{
  "router_score": "sigmoid",
  "positions": "rope",
  "attn_scale": 0.177,
  "beta2": 0.99,
  "weight_decay": 0.044
}
Below are experts of layer 4 (counted from 0) of a mixture-of-experts language model. Rows are named router (the router's row for the expert), gate (a neuron's input weights, with its number), up (a neuron's input weights, with its number) and show model dimensions 0-127. Each number is 128 + 24 x the weight over its row's rms, rounded and kept within 0 to 255. Numbers have three digits each.
After each expert's rows: "comes after" lists some tokens at least twice as common just before its tokens as in all text. This comes from a sample of Wikipedia text that the model never trained on. Tokens count by the router's weight.

# expert 18
router:078114104143117142150135100119102093146133097096138152115132154138107132092150168101090104116137141153123144108151144138125146075099099116125157115134115121140172088139133130113159101159144105125143159123082120120160109115144185129120119130121089145095089124123135179127122137141110115098126139148115136125109143184122139096093114125058139130112159201143157122142169148121131121129136
gate0:080100124068143146173119162092129118153100117146133150132115081103080106086164117117174107115145153176150094176118130125137102103166118167121114166139123113099144154124117140133108148151149143149125140108103156158148123128113136129126118126114103100079109145096136138104137088129139143129118115139149104142147103081153102107102146161096151112158173144141127100136124148111105106141153
up0:152158103119149078124107140132158110083117133135123137159124169099102127136132151134150125089110132087117137138116158096130162092103134145087127123136106162126113140103103159080162149122134099129116084159119097150094157149150134155134106122111142145135104110106138111070114154110186129138134106120151151148132122125086158107120118125130139094103117083073113098181130082143114142129104
comes after: "3", "1", "5", "4", "2", "6"

# expert 10
router:130130124179086112143157150164132136132132146121108116183140142152092158085138186109125188119126127174145107119124142111178185121105112129119112114149146145152117104134144099116136159170125137084092155136133123128145139068125182117118110129120095131110081157139099127105132151150103105142101161120128142119144115118143109123113107140075164106122141109126142109104166148123135129134112
gate0:130112141162133128166143111173130144127115147115136142116138145142149158092141124091147136164154087135142133127124145132153138177054102108133151105157149123130154155137140088177135143172138110094123125144141120132161102106118133134095132115129132116143151114081112133159161128133181124112153113107146130140116119090115167130063180091082104160102161098119153120149130119150121109159140
up0:135101156061123108110135153130130128137120129094121158134134073132082131162126123144136094105147137126091104127120081102154176046158150165128087134128128109118096085085141150127131128113112139125135137092154124113127131135123127109151160109165099133121130160140125106108092155124117117136124094119119133082170155185131103096143101145159117131129154141108108122123102168150128121114130
comes after: " ", " (", "–", " served", " known", "\""

# expert 24
router:111141097121040149169118148127135117105125125153119158130145131101133161111120144124118134148115148125123127105131132127200148093107127137111114128156121154156134139166117111128152107173130118103130120132170076130123123111150122080135109140080124143122074118130093131127134146145114090105117131087126148125131095122091134138111057126094106120137123145136155097152156142181107089150107
gate0:087160108174166105139123146119113111154137100114124119129144114146164136170131158107162127111156123109117133113143102132142138086131129148152107127122123144126103155081173129106102112149112116114111105165158144113105125118110119138128113159105121152127164102155126132095116129182143140134120078096101111136144149134082110165099131118119155086126079122170147165041124143136130101095133
up0:180104108154152139131098140158137119119105152132104123094134119113123128114162117156138149176111180106162129131122111128138155139134140177113150131144130120131168140118080131121166102079141093121151133123117136126126133104122144129114165128158140086120151111090147112153167095115161151131191185123142161132133099116158159123116126117138104160159159103081153135186108149121105109141144
comes after: " |", "|", ",", ":", " the", " in"

# expert 7
router:116093147138082097174114159133154102141145114107104152156130144119051107141120115103139122112133145148128135114150164119129139150118115156146126132154139170171128144173137107122120124120123097124118109121152119141099090134115142105144105097088127153142122111125134120159122098131097068121123103089142122131092079167102134179090104139088112110109069123170117103107103141102142107124121
gate0:128144106105142106101184168142145091106156107134152098135148121141086092142145128166112136162123079109152106173106118117111123100124114108119111151118144118134144113122090124136104116125090143141111137123139110118106127163105129147156126120143119075144108099124105131141095099146106147131112158120153110073122120080131146077096130156108093075136145158105135158104110164094129124107188
up0:146106129125112163150112081138126147153111118150094159101117086103161136129139141133139106133139190164139144083155121117122162169112128145125146108162093145133120160120178137116108137145152132109179164137117122160126135114140131104106129122135142170125128156140163108118159161110133129119140124102104131171142128119094114156144118086078165161121094083138139087140140099138141155123064
comes after: "-", "°", ":", "″", "0", " ("

# expert 2
router:110141101130118132150166174127141099117163130120126122119130152128111148102150170079130153135133164159124141061129120135168167101137140095090149147167096136136142137126154099135144097157167100078110152159097130123091114116156142108131124112106113128119078106074102136095103100163122073124121138108119130124122117143125165187148120112113137120114127144168149130131133175125141144133126
gate0:124118099164135169106112110107129143127122149115148146133175113141056121119142119115106133141141110128159151114080134120120145117128155120123136103154159174106107138121161123154120099123121150103132157126146136138154117133158163120129163115120139118109130112165147167125159108126134091131108115171188121104148137079156093128055169116139097118123080123151118130095158091137174142156142
up0:126157156112104094113119139183100144096147096147137131107081110128173131139108118160150095122122162098096089104155136131152118107124114097088108164118121111116151136153113101128106146124136123172100094105118120148113100183124101137108098124143147143145113153076125105128095166154128200128151112105126155137115130170140092111158112143161150127104130125118131110171123154135102091124126
comes after: "\n", "s", ",", " However", "es", " time"

# expert 27
router:106126141099090148131129120132098094070167176129130155153132160144085131104158155137145142123138149136104136160109119109128126101124143133162102126124155131111157126117142114124111097176111147145125068177116124125161109143120164132138110133075159149102127121137086158083181100144107107154137141097113081118103137162110143113116093111135154115145128140119163153123165138140156125148081
gate17:133093111100112084106124108132157106159099138128167103105112132161090148102145122099153155128145130165113077177127082134142127123101129138159150101120124124133138148172141087109104143160121113150121121104098123129108136157180089122169143143117114167103102159129122135148149120111174096167117194119150123116160112126106096145138118182143127133148119126151113142139111128116112076118107
up17:145143182104142133139116173098089107091128094129064155106123134118143169118129109141112120169123108111138150116105158152108150133126109110104127156138128097094151129101097141126160108135143119099144161133146131112144157098102158139123095136094119084124138152148128112109058119137119142069119111155104108126065178121155120136131116125148107104096139148114142121141131121090134177130111
comes after: "0", "2", "9", "5", " $", "+"

# expert 9
router:124185126133127123141136118154097144119158171112120141109150145109128155125131171137151161140129118149121118112136087132146166137127149116135202132129086137093112123115140123137162123103139139103095095154135129094109122152146157106172109149132125138130148118102120063138130095148084124084101166124135123117135134109130138111123145130122134122127097198091156083097131191163111096118144
gate0:100136114121108105123091132162084140131115128138137143114160159156159117122135144118146128123163178136197137148134113140078141181133162163144148115154146121086139139134136088142113140162099137097082161094118110107143115105137127144105103151102099151094107106119150134129118135113156133105155089135133112134164109127162096120174128135125143187181086106160142138130139107140149128148107
up0:124096141124142132142119072100109138094143182124120107151159119087113115125139131132133137155088114105089110123082125112121145151148152151125090118137128149149158126132123121118162160076068137131168149137143129137128152135120094120165140102120173109144109141156144113119094115130110183147098145132123064114072112145119087121113123145159145136095130110129142110110145082146123164118168
comes after: " ", " \"", " un", "-", " (", " re"